{"n_experts": 32, "experts_per_token": 2, "groups_per_token": 2, "lr_router": 0.000979, "norm": "rmsnorm", "norm_place": "pre", "beta1": 0.95, "warmup_steps": 202, "max_seq_len": 256, "dataset": "wikipedia_en"}
Below are experts of layer 6 (counted from 0) of a mixture-of-experts language model. Rows are named router (the router's row for the expert), gate (a neuron's input weights, with its number), up (a neuron's input weights, with its number) and show model dimensions 0-255. Each number is 128 + 24 x the weight over its row's rms, rounded and kept within 0 to 255. Numbers have three digits each.
After each expert's rows: a language model's description of what the expert responds to. This comes from a sample of Wikipedia text that the model never trained on.

# expert 25
router:129121160136181119162177129145107134089128175127155122120131117166115121158135115137122124167159153129147112109128128152113088120088108147102134116101117123141183111142114116147158133139172104110110167156130157125120097079131166096094123160105110122157150160139128076122135139104102167111126086141134164155144130159139151130145148120107129096094109080136143125099115127092163125143091131142135128124164118129135111185137135142145128179101113138143131178093133122133160121167132165170135141125139153127131120146135104113130079121163159132119126112172135143172159154154135124159121106091172129161136150135148158150140146072124133126156108144131149078147143168118122106127181124134128104064167147127138142176125101105091090124110134110112085092099120146137136130142106129
gate0:137107104153169119097141128101164110124122115093086120132141121140167141125122096160116131088124132108128093114062124117097094133115149171102093168110147108101112120170104146113127122085125120126171168121143135154175131131091109111137118132095138154135133082108179123126129121103137136093120093108161172109089089103153146097147112110104107109110102100106134168142180139148134116113137104105177102124153121150105092158132145158129122101166110123107110151110128174089134130188115158127144171104160111087119124128120147120108124140147110120171105096160152135156132163103112123163085108126129124102117128091150149133123127135158126128099114143133128139126174157128147139096109140088142114122149161122083158114136129164095130136134164112117136137113083109130139162089173160
up0:120152134101154132156117115136083100155071150115134145085127153112162109079112156141143115119130127109118158102144116092144156107108127137132136114131103115115128118181151092146107144142112149127126115105110153142120142117134128097122144079178101140079158166142069117076144116119085125201148167100161146166120173126108144113109124137117154158141138182122124117143150103120133120107108135153121146158148132087120084131130135090111145165119150154125144121128144088137116117130167092178138121099108076134075138149109108123145105115106156131089116156117126144123115111155122136121148099129140085138118145152167141088146089136113131140144092132151123127133082072118116161161127148117115116178098156171148105144113137120118142118094140166149114169115118165155141128145112134
What it handles: Competition and sports vocabulary in results sections and tables, such as Cup, League, Championship, round, Group stage, friendlies, semifinals.

# expert 18
router:097106095161145144126102109151109127142138131115123111110151157106108126125134173129143111106138125234131100129135107111148114113099157107135112161152131178133126136139118141093144144154097134128088110084165137151116114124129136119118063112118145171162103118126160101158100126121141124128138138152103140115117103103158086111138145119132132156128118094144140154096124147169138114136152115144120192153130138124111134161112102132102114110095167094120137152112084101167105125084148091132121158085116169117157139149156111128115156143118116104150131125117146141079128107087137136136146139170123175122113091152177095090116148187114093151104150083094121106086159138132092126172141160157125125141140133155118148144139171113125158100096141111143136096137110141138137136156108113
gate1:135105130160122137106105143143155128114099133110123107149120101140133155102149125116110114136103151115119130134158127096112169099194125175127109158141076149122102152133168146158071130150136097137133103164147101163097122119097150146163128140101137103132183105149149197140090144103113163126170134147114125144106099166159110127109141138126109138131072135124102108178154132150104149134164120089139132159173139087112104124172170191141122128146152131105133125116129127076122097153125132145082164122141057135111151128107148131135139136129125175124140149116110164094138134116130135137127147149116119095129150153145127128200138158139113141110067166113146154145095141117140151116142139146151124133120143103166125176118116141106165148093128124111127139105123140104124123101112144
up1:127100148160100148107120161128147100093110118109149113125144115143127173086145110118120116099128124138090125146144117111124186126180147149119114141132093152127114170143175147156076152140119107157118128129178108131086118105119124185169125156099137103122189115166178195124113152116136136108183124156125114155083124131161121115099167139131110144137090125124110110167141112143094119144163110090153127151165138086113126122148170167171120147133134132134136111160130148094133107164108101118088174108150063162091138110098131141137157127144140159116126158126141176134147122110138129129150145131126131118136163152109113125153134170102113123125071130107130141151094113137119140159138133153141117140158123110150129190146139138118147161122133143109132150105140140104107110097107140
What it handles: Subordinating words and clause-ending punctuation in narrative prose: after, when, where, while, because, However, which, and periods or commas.

# expert 20
router:133182142130082098180103138156137131088130152127119145149132096153122169127118169116129138090096152164105156107089141129107150135104134158168158128094179096112138152131197142108133113116181088107125159163135144161145139092126172138110148120110145145182182119133110121136106121150127123105126115131146112142128115153135131123124115095157095147143099111154123116140126157117094133101123153132084113132151089117118096120116111124137096116153148147096101151151128085108124173125094118132104149177082104088136082120114115110110104118085083121102111162115149133105133108128142097152094110101133121092126116136117090120129159100148119145138114144174099102071111123115133144130140114107109125137126133080122101114117090144135138114092098118091076133159133138122147127111082145
gate0:140113116160084108116108179160125106082151125132135115114161103166100161145099128115146135146091144095155121117107106152155155124110145124175167109119091143163145116160139169162139112139169101114153108155181113152131129149148165116123149103112149141136115095104130147156121144118106158140146132166128165131119095107109164113134131097138130092177119089132162134162102121137131157105113113094094106110158066108133116164099096157112148116156143141137098134087136143108133145141095151121096145118080129137123179144142127110134107099116124143117082124156144134083153119125123152127127112119156112110167137090175156110125122181150100126145145103104115125124131167159099138146096122149117125096163172142128173182118133146146122145094166110141157117160131117075125120119102136
up0:130116104153107142147108155105155115129126114131117129115160129141090113144096138107171110110060154138160164109094115146152155144114126142135151117127135124122140134148170123159133141133156163113155122124161096155146142123091139130177152129119144141102125112106147157163114124110112146141168133146110163140114121089113150103124130122154086139170151159115118107111105120119103150142145084115107079107138147118099103128131111161133174104119093107148095131106182150094127155082121141105154157176127111110131136175148156113162077113102128140115101123121152110091142131118148132125139150124147122092150124073134162093119127215175146142115135128110106141123148127154086098150125094133136128139161140114117155150069133155109143105092119088163161101129123137065076127122138134
What it handles: Common words in biographical prose such as was, been, he, his, father, footballer, subsequently, and sentence-final periods.

# expert 21
router:114097116143142115072109149104186133122104134124133113140119125152134134101120117111139121117130095197164161106130120099175136107137131122168096110109100141149118138122130109114141117162104105086147162125095113157155136169164130104117118129128122122131137113128150164127145086109139117177145135109108147097119118063142030127119105108118166124124114147137131124093145110154073100152145098138124140141133122144146122110098125139132148119081076091142154134116118145096188132128143105100126130139129108131097130096140127134127131100126143143175193138117141164139123118075160148122124173097142107127119128118149107119127084151157142155091137098115090149098119134127121110107121149103115100157145126143133161158127133132141132108129103062174140103137155144161075120104151137
gate0:131110142140168119160149148117178108111113152102104127092139111136116115080103134105137120116139104150133115168139127137106162107117076150102117118139130145122142130142144097128147157145130146139168150143069093153111090108143112140149099164141132111148160102118159140081156124112147171103154145098126149154105102155115167154130176127129123131138143138109148115136121115127161118099093123169093111121083136124182166138112076134122106147111142099118129179127150141113106069104140137165082133117191128132111168144091130133160110171141129109159153098125119154144081148132104142160142153145157145104118139144167143107133156115139116133146155141139146140135106141110129182100125122172119106111107096118171139165108123127112180145100136097124100085160127157148126121133190136
up0:111121162125159134086137134137133131152114125140153162151109124127146146122094137144124146138149091148128107096123149146133077116096125129157173131119134140175135126139157167146155143100138131121123126159095169145125131101098167131153142164106156111134116133148096115102116148153149125100145121155073139154100083151137093127162137122138087127152128186128100104130145098132100146165182149087147110162169095111102109142118132185163111109118164149107167104088128134123175107142124096132128176139108151097098086153160149106103138093169148148102133135118114127064125152077104095127111128116108104103107164143110099125136126130125161141149090134087144115107114168113109129146134177122124162118129157140117150093151118147111090108128137119137118111089089162098098120115107117
What it handles: Function words in running prose, chiefly of, the, to, a, with, by, among, between, as in "Coat of arms".

# expert 28
router:120080094099120142098161110115159152097126091093125132126112111114127141101128092157117086162121121104145092135127111123122109111153141138096104120169146163169122117131148140147129177080107112141098105112169148148126108105144139126154172117135117163142106140148086139134133112135139107121156157134127174171122117166135131124152111164168122137104140122122104111136094130162135135153064144126176157112124144105085137160109116122115118127127107162156140120113126171180143105144114163141153113084101141093104113156137137145154129157071155111132126140089124136100128107162127099137139098161126103081179159142172166109105155126109156086129119106145162127141132148126132094092174148106131146162109140097128108124138115115153116121091161173101174118130153133115112148164164155
gate0:099108114149133097133182103151117124133087136148148093149156150142141125146103127106150107156079109101155166169150111100146110104115102143144096155140148107137079130082140126106144138152109137155124146157116123149128148128182157169177082125139152133123121123160117146119113142160133083129153142144119086106143083129135129161133144149121140098132151079089110140115144091077152159187118126146180129094124099091115107119153088122085127143126152146160123139110106111136145121107154125085110137089127106147126120120131131143130116127131116113102128131080164125137140141088138155137175145151102119116064141133117168150105154102074116129147142167120130121163123167137190108125134121140119131155123114131146153166132108148148100128153156110093137138120111142120061145128144160
up0:160114156090148083129180101142131115137099106153185146201132145136138129109117115154176123149159137120176129136162103128140123144105136177146111122087116148111073131137123119093186129129103121120127124147097132112140175150186103121168123108112180152086111122164170106139126118126144143109105148148082108142085072131139121139131113111117107120104135109091128115162151127080143116152105116097142106108098141102093153136144104101090121100125178111134148147142114097142118146138125140096113134115104152110123134120129115133143087098146124110116145111119158144121149129131152116121149159127095103142084134081130119163105125128080141114123126131123143126176111186132148101119139133114108139172118107092124171113159069137149128126143131089126106126154120146105099134136106160
What it handles: Early pieces of proper names for places, organizations and foreign surnames, such as Al-Adalah, Bel, Wil, Pe(ace Prize), T-rib-unal.

# expert 9
router:154134071137163115133090146118080093101148130114124159131123140106166139138122147108095144136114117127109134149121103128139133089106109147133146141136142162123148175104153104099173143098130121155116148100123165136117105117102121142112134147126125091091156132118157096097127167177128158130131116141092128159130082060119082152122128145104180139111121148096126113147108146159102144140125174120150123123143144111083118113130142115146118138147143168128137128119125138143160085145123118102157152118098138134069133174126148094059098106159148133121140132183122090161151140128107129143117146126109119109139102148110093133107152107097138132113126101153181085161140133107159104124173175084121127149099148154130145136129093122142119135148137125118090111111102104098172144147069090
gate1:132148128192137121139091140173105173124131141116165106117077095108090104095104173115172152074145085118155141060165108136141128115110116100118106148150093119120122128148132119144095117135143121160076133165150132147100138142108142100152082119119121161152131133129109096144122133118085152173120092144118095096102114109138127102114096121104133137105153115123115130151132131094083139147135152098128105146104148124122097112134115153140115127089128125128127124130132112148084123093116146168170120166098099161110097139135109125107131118125118142110185148108127122134170089087108136081115126124094117121154125129106130084103147150157144148130181101123118127117106135103155104176124121138150161146157107116166185183148125144118141096143130094134131159134104133120141111092164120
up1:092150147139157111111106141149104133133100102104140144120073141122093105090095160145203150101121109135158168130131149115076126147086129085089148126135116118121110149144159110135070086123107128198130104125146173132133149107112156132142153134088121139125095097133115116180127124120112117123114083112139099125108118131175140140131075078096137083077117148181132143128135098103126123114162167107101109125121156102137133127134104136100144143107152126136107111135144125154108127112119125173160094178098081121140103108111091109122143114115115120124162143136104103129149092113130145104166109120163133136112107123094158126121136144120165142112163121102135117117119108120143121142087116147138151144136092124197173157101131151135161111103131081111140139121142135130119113099153119
What it handles: Pipe separators between cells in numeric Wikipedia tables, plus line breaks, coordinates (°N, ″N) and units like ft, mi).

# expert 24
router:160083156118135090135121088176153130110142136137109100099154122147128149143142127117100102107112088178095104098124104128110105100085133142107114142105133129122103139103167114086114071131126140119143143158156125122108132086158100110138113144100068159141149144105133121152157109092147151127144086117140120092093126115135120128094086120070109143129078131131160142124136116115111132108127069136121095115123135105165152100142136123126106109081122078152113138115120073118107148093143092101138131136093118111119101126109102161096127081095080147154091137089172149119138129119119128085131135166140087167120080147131124117116082119135128123094148126129120142112137126138133107130124128096098137145161156119121099136133058122110133149100107074147115094147103132151124151119151127
gate0:108139137133146088127157144136104151121101144164157125129125153147179121103158081101135158109143119106108142121117102159135129096122111079115134126127136126119139156089160106128150101186095145119129147111154098113122098115128147130099143126164151113145094150124159106143149109103162119098111087133132093114096169106117164100096150103129146154130106099106143134125073101167142098172093108117103118093105123148076110127124155143111166158133153135140086109106111130103161123120109105114127132081115127103119116116102152103111131136126137132147111145148107165139159068124087148141130159110116120121145180151121100136120102144104201089107162099173133127151104144128123104183125149107129110103151128169125120086159143132123145149157123141104126112167147114189128117152179139
up0:144142153134150095123106149161108124135105128111108149165142136127088112139120166141088155132108154169127121119148155135142137146144120130119096114136075080144126132144121101115113140117166149141137108137095132102110153135144109111156145117059145114125156112173142122151166109141134175123127164166116116153150087135102158175154165115117155112097168078160121157129166185133129148118164138115129123171131138138139123127154107105175086065176124132107081158134146108145138140138134106104100097138147133141126111125139098104148094150155112104108111131097174125129141120147169160096118099148148123137099125097150122131126195122142083153144085127125085135137089106155170144118163133156117122141149130087097133156114128113166138092128156128156108142130154154100155112129107120
What it handles: Subject pronouns, auxiliaries and conjunctions beginning clauses, e.g. they, it, she, has, would, but, who, after "that" or commas.

# expert 16
router:085145164136148122100152105140125113096181114119142143100105128122165117124102060119102172122133146161151084087136122151132119074123097140171104123112109119107121123117110106164121112135153135149111145190141131138125085131129147158124128158104142100156098141107133109092149155174143110116155138120104093106121154143086087114152179169106132129138108147137089121158118113134119124108144165090175143139132160149156108137107154093117139138134171155133188115136111131101108123161132106127106157140149121162108116137150148110125100125116152138173108168145099127122130183135085122165104130151128139107120157104161153091107107154085132156135136146123165119185140140139162149139104155097117105134126109139126128138164137125143085090165175092127123119135148143111139099129146134
gate1:145119120118132124163102128087120137147145099118142155087120129164143121108112093141093172127163118107159112109149134120150133108137162112101148131137137159128083166126117133130177140091069167173121130117119136156101153144138098082108090125123156177093132134137168145149152119100160131141096114118106114119111118105158143155146153088109113101145107134123123121114142130128114058114146135113120155149175132162138104104105073077107140160138124112140140121110127131140105127139142083116129127104116104128139077097094145151127136196127111086128158128122123107095112121138171130121181134141161082115109091137132132177126187098133102133095155114119139143105130150108101141092132122083061162157115157146130139144114122100126139147127098109144132109103105129125135098149166136
up1:098106126110110116138138138129141120116101150121114096152147124062104164138106141135156107107117090102097143157126108151127117117141090151138127107152147104141158104106147120110106122153165113111120125141120111096170130113111120154149135108118127100130163121115095120142097132159129133102171152140185156135145138132119121125155102139111131181084173099114103140114143136090128164123108106157167091082123124112097151161157144159128152093115116147118147108126128082157153128081108168177134139136102165129090157158139121074121166085094146174134108111130126159147150122141087123132115118120091156127160151105115124106118079131154119113156109134148147115111131116167129143166148133147178123109129104101153106129122125111135090115112166176125168173144117123119154128095046129
What it handles: Digits and decimal parts of numbers in sports tables, scores, coordinates and statistics, such as 59.12 m, 32.47, 75', 170.

# expert 8
router:134161159136135108131161141163106140152155134134129128139108103134085108081139126146118104141170134099093143141158165165097130106120110161124110117115124128127139095146126148147111172141117076194138111137162145142123126102136151146116139170128135137150188099171142157105098138135136139147101085180132170144131145131147151108130083132188155131129116119073138123127134136113126129138137140149136145139099123148106142116136114118116142129157159144143083092149140151147127109149165140195126130178177105126118136110155134109123143157119127127068121106171122130112128097128130154133097104066149142151083136133108112160143145134146131127117125173113107113098091104114101134115161082102117152093121173150133152103162155148117106120151128100108165155121161095116100132114106073
gate0:099133132170127149084136152159108122127127148136113116055143073176142187093110110077128144103148121116158088126138160153142161134138139122155145123108119115147163170126145116104119126119144109125175094123147108121106109134120132143090147162118137128132117145168131112129153118103105130177123093134137134086113062138142160131161112089151143139161125142091151113114137104125159134136126142125118112128137103111156091127116121120070179145106094114130133104129135130106152128096130162158088139153142121124142120096116120136164107149145072193148187172130143148124128085096165130152088172089140115113111131140129085123130088098139120124119129132156145122124121109114108121116130128119142147162133162131127181148132095141121161157142153167094118137159159112104099125134156113
up0:104121122148127161113162132143099120092114168101163096098161160175108154135082054126134117138144110120116097136123150102151105166132090117141109136124139113107145128162177105103085098142147098123148112115158142127155122160148172167124152130082144146142134137167103125126102141145107166166142123130164182123132066102134154153147132124132147159093120118082148119098160109146140166125122098124146110132156090109156111152107157108098152141113105114115128086162120143130165099144129133159105144178151139147136109123111096143117127137155123146113206130138151118136133090134129109130121153124127140110114101118133145107129122081120110123128136131152132143102113137127104183090145120101097086103099128144154155106102149133113140175148142125070153131185137112122105106121131133
What it handles: Opening stems of words that continue in a following piece, such as sp-inoff, writ-er, compet-ition, ed-itor, mostly in film, TV and music articles.

# expert 23
router:091131146124122118160083151158125089154121132154123134084136084139144116157141130117170133138106176086104127161102117117111149146140123085116130183100111114137143170166156144132122112147170139118154171122098081112124137142138086125124109096159163127094134084120135113131112114094109136129165173139124149122119139162122164152099146148163140145160109142100138128146140156111178115131122149126130152124127154152156138128128134097129124124129077157143123165098103099157114110113122108095150090152185107109186142137131070114168163081119127139137091080153126128107139138142153098138119118171148089114123148133176101155144140102111088136137144150159162128163131121122105108157135114088118137095118125111142167135120130117121136123145167120136135170129144068149112139170142105
gate0:103121112172128186122130126135154139167132149132105095162108106069138073133115133126122097099123131105158159118148132131097105163112112080128133118125125160152110136114146104069126135080116133117136081091115105176110155137084136112116148084156173149129127155092144112125117123147154140137157171122145122109109143136113112134143097142101099163103114160131102099174125136086130168095109137151150091158187115154116094142113143150128163103083135136111117105126123154125130126115120166140104178137128115132078148124123116123111126157154127122122112133130141151136106099175158099073124107066138126114117090099140133146121106138160156104127109160151150103152123113124094171149126135141119181132158131114103149153133155134141077182128114106139141133134119110108119119093118134
up0:141124127103130080140109114114132138101124117110157176110117127139092192136146100167108156121118122146115137148106106132163136087142149145113131135132109098123152101147145150210109142163141116122098191165114159093149104130172118134135091155087087122143150116141101150171133135085080125100141111122121139131125093118154146119113119117144153092131096124122170148080122125166096117162111084139114139127083146121118134115139160097131137164155138164129137174119141119123136116154104070161127092160114149108179136116139077121139127104127103113142142114143086115161123125115139159192156148168119147133075122150145119110112149095114150110139135125101097131116146150127157130122107100114136111133124127148180114134128129125089174137118115087140109098110138155157139108160130117
What it handles: Words like a, one, an, state, local, country, private, plus stray letters inside words such as re-a-ction and ww-w.

# expert 6
router:146130094080101133107131127089159159170111141154136141174075129132139097103144113155134152099085115136174149142119111103101161168128172138129176110102160105164080165105111112137118113120177165075146123117115118101144190095096133107120149138143104133127123141120120164123107117138116112120118147136122114144151126128109078147128141149133143128121139112124143124141147152117153146141103149072126092127123144169120119108135158106151118090174100146111154142135121106131170176130083095128098100143133139120162122110102102093132094141158157154131158154091139119154127119137148106117179146140129125104151146120093152151159116085138173147111117108083108132128110109161111150113117125107147118113102124145140180093107094136142099104138096152123084131130110095148100146177135159
gate0:187106117104106178111136120089158159156099118081123119122134138130129108155083106134124126138152144135123167147119136092102138140093098167097107110107120118122127145147112146156156113134113160104150139118147108106153134126121169126137096086127159121124124128139121116139105142118132136122135165187098137135117135149113127097117128143161126177106111110113169178153080122107112110101096115143117140099111139113119140098112142143117172148079148165127070083125158116104129133153101142148131136154133119070108133150136141111124152145126151083135136103135094109116139090207084140062135126111113151155122149104144095072124159127122189115141133139119144151121121110146128165094175163090144174137118121109147116148114135141125135135148141125121128133118092135147080170137164132
up0:103103136124127125090092158127157120113151156153126131168115129129164135160113119145117150136144123115124081123113063151161112138110147130131136118099132151113089141141118114109129139072109115106129163149148167128126150159145086103148152116135154127124153079138118129127103128123151182140180148142159154092113123101112107161082111132144160158173121176135173142148145135102149159171175136131125147110128098116143103116117146101124094165130108104103150164126090145177099079125091123154110123113133077083122117075077109165120140115175162145159118115118147135132117100132084124100136115137112132117145090122129099152166119105155110146139115154127103122114159130153150142165144132116137134159137111129119136086107142079095142103144114125120121129139121175146141155092073126
What it handles: Nationality adjectives and "the/The/of" opening short descriptions, e.g. "Species of moth", "American", "Italian", "Catholic"; also taxonomy and biography headers.

# expert 19
router:133148130116118084145107150128104152145093100111086092117113162125126156119139143131122152131146136138139124147107148145114104141172163141136118103082113097125167161138115083126084117110125159162119107156132162126150173152133105137130117115108137141165132158106141140092122124093136137145135128147141151102148099129091131164118159132101125124121104138131164143087146154110127152098158101126107110153129087148118154110136133133124097118143127066126069125123133140130099154132127148067147095127103163155110099133085156165096115110120115103158154113125147113109135112125137166137146124131158072105099091100109096164116155141161114143066117195149099160119123143169158167164156105150145119142127095126130151105122120156150159074167097096146153108138129108179116150101134109
gate0:104118127130150088103138106140113147106104137159138129166121117134098115154112169164064153095089126132103101110178160155120103124099119128102144162109143113116140126131132089126109141192128077167138094142092087140176100125151126124104106134107115109142145116130151150115139103093141144152129079127155165141071129116129138139127093130133128116093104144101132146135101128125122118118153068098138150130089155122134106127131106137110164106160098118120151085155095125161122136146131150103139116147141115109092167099162133120149120128114109156139088087123150120066080098092140156151089138102122116113110124160112139151131107146113165178172149152138157174153116141141150135158127118108121140082116075125115137107147121133122130130154090110103160114107099120112084130163116142
up0:196114135147122134124136103151125125148154090130136140111121141121129146110148123127166125077187106094153146147128102114143161165128086133105144149117138134140126121138113124126161082117084153167135138113120136117115170114138103118190111140180114154105050121136113094144087150108116113091091102128141126106136170143119128125117106140103085095112111153148149156124154106105123118099141105155109119103107165146168180100107121150091168128081154092132096132100147114143133148074124121127119136097132163166171147162135136131133111145133144127099131119098131117139148136114149117108146163186154151167125131103128117121129099093110126118124100131107121119107118130133120077135109129187093128142104130098106162096118177146088159125113139133139110116137150103151159157127147088
What it handles: Auxiliary verbs and past-participle endings in expository prose, such as is, was, would, can, meas-ured, prep-ared, may refer to.

# expert 7
router:156123140140109097157139141133086115148126114122102113167158147140132157136137130099152131139130118121095138165147130092123165094122118152095127111164130097133123122149135137116068162141102141121126077138115108132149131125128139131169122095084175149104089163169144134145149110127151094139131170140144093131145118159167132106130092137128160101081134099131096140156133084102136173133149099098144147107116129096137118140097148119120080104099135111141144129135119158129118171092115148135169156098145131177072140164086133121147128118140134158114146161113120111125118119108118100121139075145083159123097161121074152165145132147080179118117138095081132133152094164152160163109125086107127107103112131141133120142155134127102144113147150170078126132108171166142116107122121115
gate1:157130135152115101184135176167105143144095108120148144145185115126102153124167121104172139134161154110079152162156142106110114095096131088112112145144108115101142130117086136106089142180104117179095121134133105100120121125154119112130138124107122159138133148118133130100097118101135116139141161146126129129116125156113100109141118128109133126135149096087136112134136083073109187123105080114143143116150182111123113128111132133081136075109156168109118129132151150155137093128166126092126141126149134128084179139144122149116123143160137158146187137157141128171143138137111087108096128114174165109136153129123104154130142147135157153106122131076159161099134171149099205110123135119153106098122144143119143153110151156131140104107096105125145138141100118137124111144145117
up1:153135152092131098146093078136106153135104097170102138122110080122047165092130163144133091084144144134100161152166130112133142108100147146139107126101104106110123117112118140157121134151117171092106123118125146126132145172097108131131124086165100100093143093145111170178151129130127120164135099136117144113127126127151109112106111140137138127143129113124159143098132153108120164077132127137110112149174127130135132116117090152135112164133120146152170106108128166134126130141072110146129090123153134136149118086142081129132110119123116146109135145127148142149197156126128107141112103126116120085090098142126090138119117104151132138122122129135114164110104112112162080173141143121130132093155191122155103090180133182087180181140152132103126136136124135123118130108131124
What it handles: Middle pieces of foreign or unfamiliar names and words, as in Vas-ud-eva, Pas-qu-ale, Q-ur-an, Abd-ul, and name starts like Dav, Kar, Pal.

# expert 30
router:114159141122146147150138102114108106147123112144141153118143111104114113114129157148135123162122125114140136129152094120158142151153129097188114128142115128104126104122117177186137090107115134144092151156132130171129112123184132111139134144133134118091120094115085128152166115113097140120164103124134122113110127111093123140153097146129122136160128139136099119137091104118121123133129127119080122130075151095173145136175147129176168134084143078113135144180162105098105119156178085133098113159095134140167115107170155146124114141125143109075139115143081080155111130125110103108075129146177099183100144141134090091139098100150134110149154105109109125152135144118095138125072110157143106131153091138124110105114142116097139172160095101147110132111138145158137148142153144
gate0:160153109097105119114153132112147132079145147131090130100095108168092099077100154140129091147103141121135146120160155127110111107122111119129124139118146158156142156107140126104101115161161175106155101141113143106111148149137149109131115140116159120151129109110119073171106113090123150096151156112149078128137143129132136124177142142123175115122093137127107133121104125140120115148119166087121153116149140153169091148136119119145118142179126175119113160091151104126114184132121149141128140164140137077109119075093149147123129179131125097172124112143130125158162126072109125114178126106133121121144115112133157097187129112110131088163144135119141156183080085137136156159127135122116134142145148166107120129084108137096071106162125102139165155128130098138129121118126129
up0:136127145088167117132159147091122092088159134129113129119113140162096110091088128137131117130107133108118109116113154114102117096123119114136137147121163139132137111130080159117095100178171168103118100163115135098098139127132168114145113131106137132164127159111128087176076124116137137117129133113131102127137119146143116094139127165136146113119096151132122142126081146137147150146149173076108136118122125123152104142129161119185143120190138170135108160136170097158114172132116174158120150144133147093091082070098150142116104171137156112160167127114117133165133114097122119146128122079135134126183112121149144098154123131111141120135153097117137168180100114122125150155121119125155106132165144124144120133089109118102054127175113098131159154111122125151128097136148111
What it handles: Single capital letters and pieces inside acronyms or codes, e.g. CSX, KDKA, US 90, plus million, Street, Airport.

# expert 17
router:100137090094129123159104102127125137115153117174082151109114108142152146113149176132143135125140097122117121163104112123109135143141151127150146141150176097106103147129109112115111136090102090097109086167105110104100131111132105141118181097136175118094152116168109165131144133145150154057092091144128122115103137105114177155119148124103115151124140173124170120168141127153150117091128090162135106118143076129146137139128111135106175146082123089088133113118098097150112112128139161119115131163177140130156155107125145117175154148101127087127127153102121127126145124092151119140153150135168134137162095112129083126152116102118133119122119097141112129115087133181131134109112134082081136145092123115101092136115141137169142169140066099101113141118113107108121124118121121
gate0:206124152115164124132115107115155191103125130088153128111137084179149162113143117092147143144168142110110166180152153121097129135110111124144139093149156135121143137134091118127179195106133124143143141102111114126101136159142143138143127113102099143169151139105132116093105100111142152130134159099133137102137127152132125146131146124143088168163152105084123121155106139134144146090098175139106106150130115120102122149123122104071122154138120143105078097173111108142097093165164102093114138078152140147120097124149110124131130146134154165144116112097102112138136162136086081163132124117137090124107110115109125139128142090121173135113103125087120103152133114150121110166105159129122108167140117137136140109124116077173132118147100145099120105128140117081128103116131165
up0:090136157132096125118139158159162098139117117141127144180080139135090109121128138116090123115079121097158110097114099102142123084125144156159124183110119128117121136149138140163069110158129107175157111152129122102153110085115136119119126159082120147160133111123095094135179113150102127158107094143115113124110104147124135142123124108164182083123093152152137140123093122148111106149176136112134116147115105118188136110154089129161106131108129145162149140129157161103146143129111147195122109147115118126122147159103149129168111140150066107094101139149130126097169114114144113129116119129119156148141115142136099113120129140107104123155140121140136128114131133125152094095123126143144190126104125156050148136150118136121180111116147100140119165101142131142152150189118113
What it handles: Line breaks and == / === heading markers around section titles such as History, Release, Climate and See also.

# expert 0
router:129143107173160165086128113113097122166105118137159147137129143128107147127123136150101135089159158127116133113138161151148125149154073113120163081158152078124122102111071097096140159148143132103136101121100124124127154123132098124168155106144173086104135155124119082124128166149137116080120132108128110087099143116099061105142177126110127121128122153122111089123110129131100134125129176144144151107085147158093120160129153143101143141108141134139139076139132096097126180128132140144121111153134149098157160149143172115137114164142121096120140119133113150094110152163096156130134145149142112106148146111102123123148120104140135108164085120124118152164123100126154099151112124107170132134069089113128114097168150172141126186121105117149117153135153148083148146145151146
gate1:113105152135156112149154155124177140114148093092127113113117080088113124160140119078153122143106147126144134124125118144145143088145145105136092125093094138145152100165143158118156118185161100170158095133097145090116104129157143149107120136121099109130111115138154119110134135146129124122140084118132110114120143140136130108103143129144101177134130098121120133148141125122140052101120144125158092177117101173140103130125090164123111119118141101108113136113132151159116140111130155171106106049109160142107134160141154109102160140091137112123145159140115134078096124146074125116144107146121193164126128115144110136129134164139137158083105118109091095110157133146097164143127142177135137162145100112116161138130087122147166138155123150107118106136077134182133131140155151
up1:123105141121154118144131148125143135122128090130131087121109065063097108127131115094189111158107129134113109103131107136167137103127138132161097093091082148130139099166110158129164138182160113151141111157084134118144120120144160143135113126107109134142109130178177107112129171115095127132137103132163114147119136129119102100107145131128102122142088116155134117172124116121129099120119129139169099167120129188136091147122088154117119126105165104119152117119127130152133155107108156157116093072115137141127132162168153131135142144098135082107128171120116119070126138145091127135125124155146174160110115137163115149140147142154146156089092132095092077105140122157085158138132145157147154165144126102119143128157088117142148129133139120126124101118079141165141143141182144
What it handles: Line breaks and hyphen bullets in infobox or taxonomy lists, plus opening year parentheses like " (2010", e.g. "- Order:".

# expert 4
router:113141184110172106103097116143127132121124101132138132098150135115118090133107159101114143136139086150137136160124180110122126123098116134103088122132122125116143150136124112112132132133109155113155085144102111154123101153105121108090087118100137154152111109118152095110095098145179162139099169124124147107144135122160168143111112110099147183131127130111163126124085113112120081125140123146133088125116161113069157093095099157070165135130108118134102142142152153161123118094181111096145108097110143112163142142152132128135136142151136126124115109115105123191132140143150153122136189092150146157089116145140168138094156171122124103123109147133110144108117120119124159156098109135130094134125117158107114194149170096117113154112150130099140172161120102109078136117145081
gate1:145101127102124121147152080088156124086157089119152152151120122136094154114093145131127103143151108145170120133089107101170117161163131132121154109117120173115178146105122135129172135078079127101095152162141132122073103125131128108136130131131105140107094128106159139148175125106129138145135156127102137131142084141105140145075126117101156126167145152152137130153155146128161139129135127138150133104156099114107119111132141142121128106142143146109151160128171085090128130157148117150081153101168085067179138148153147125093099103104079118196094100136146118157078111166140101158131138147128149157123101139112160104105113103134116118120134115139093114159159163131124118127111181143110114129171143135115126101133125115118100106111104123151103125124094141111101092126162133
up1:155120113148127119121121088110143139128118120142164149127102115137115111141075161082133132138150131147145151164133123085187111134122146129091118094137148156095161114138114166088158196109108148139116140167160147114108152117149125155105125119102125141129080177088086096173137141162094145157095150130126127139191140139156116102130156106106122099106147128105128108154151163099165158158150096126132169112146124119105088106113136125161125171127123141073134132147150124109145077140134109144117146125119112152153140147122140156123121125175163113142129135201151100147109112176149123136132112108150143140125136131096181107136088151138113127149109094117154139148123120131125129099112140107102169136181144086146109127139137106157111108097095135133166127083095126139125143108156130
What it handles: First pieces of lowercase common words split into parts, often after to, in or a quote mark, such as dist(ricted), im(plying), comp, form.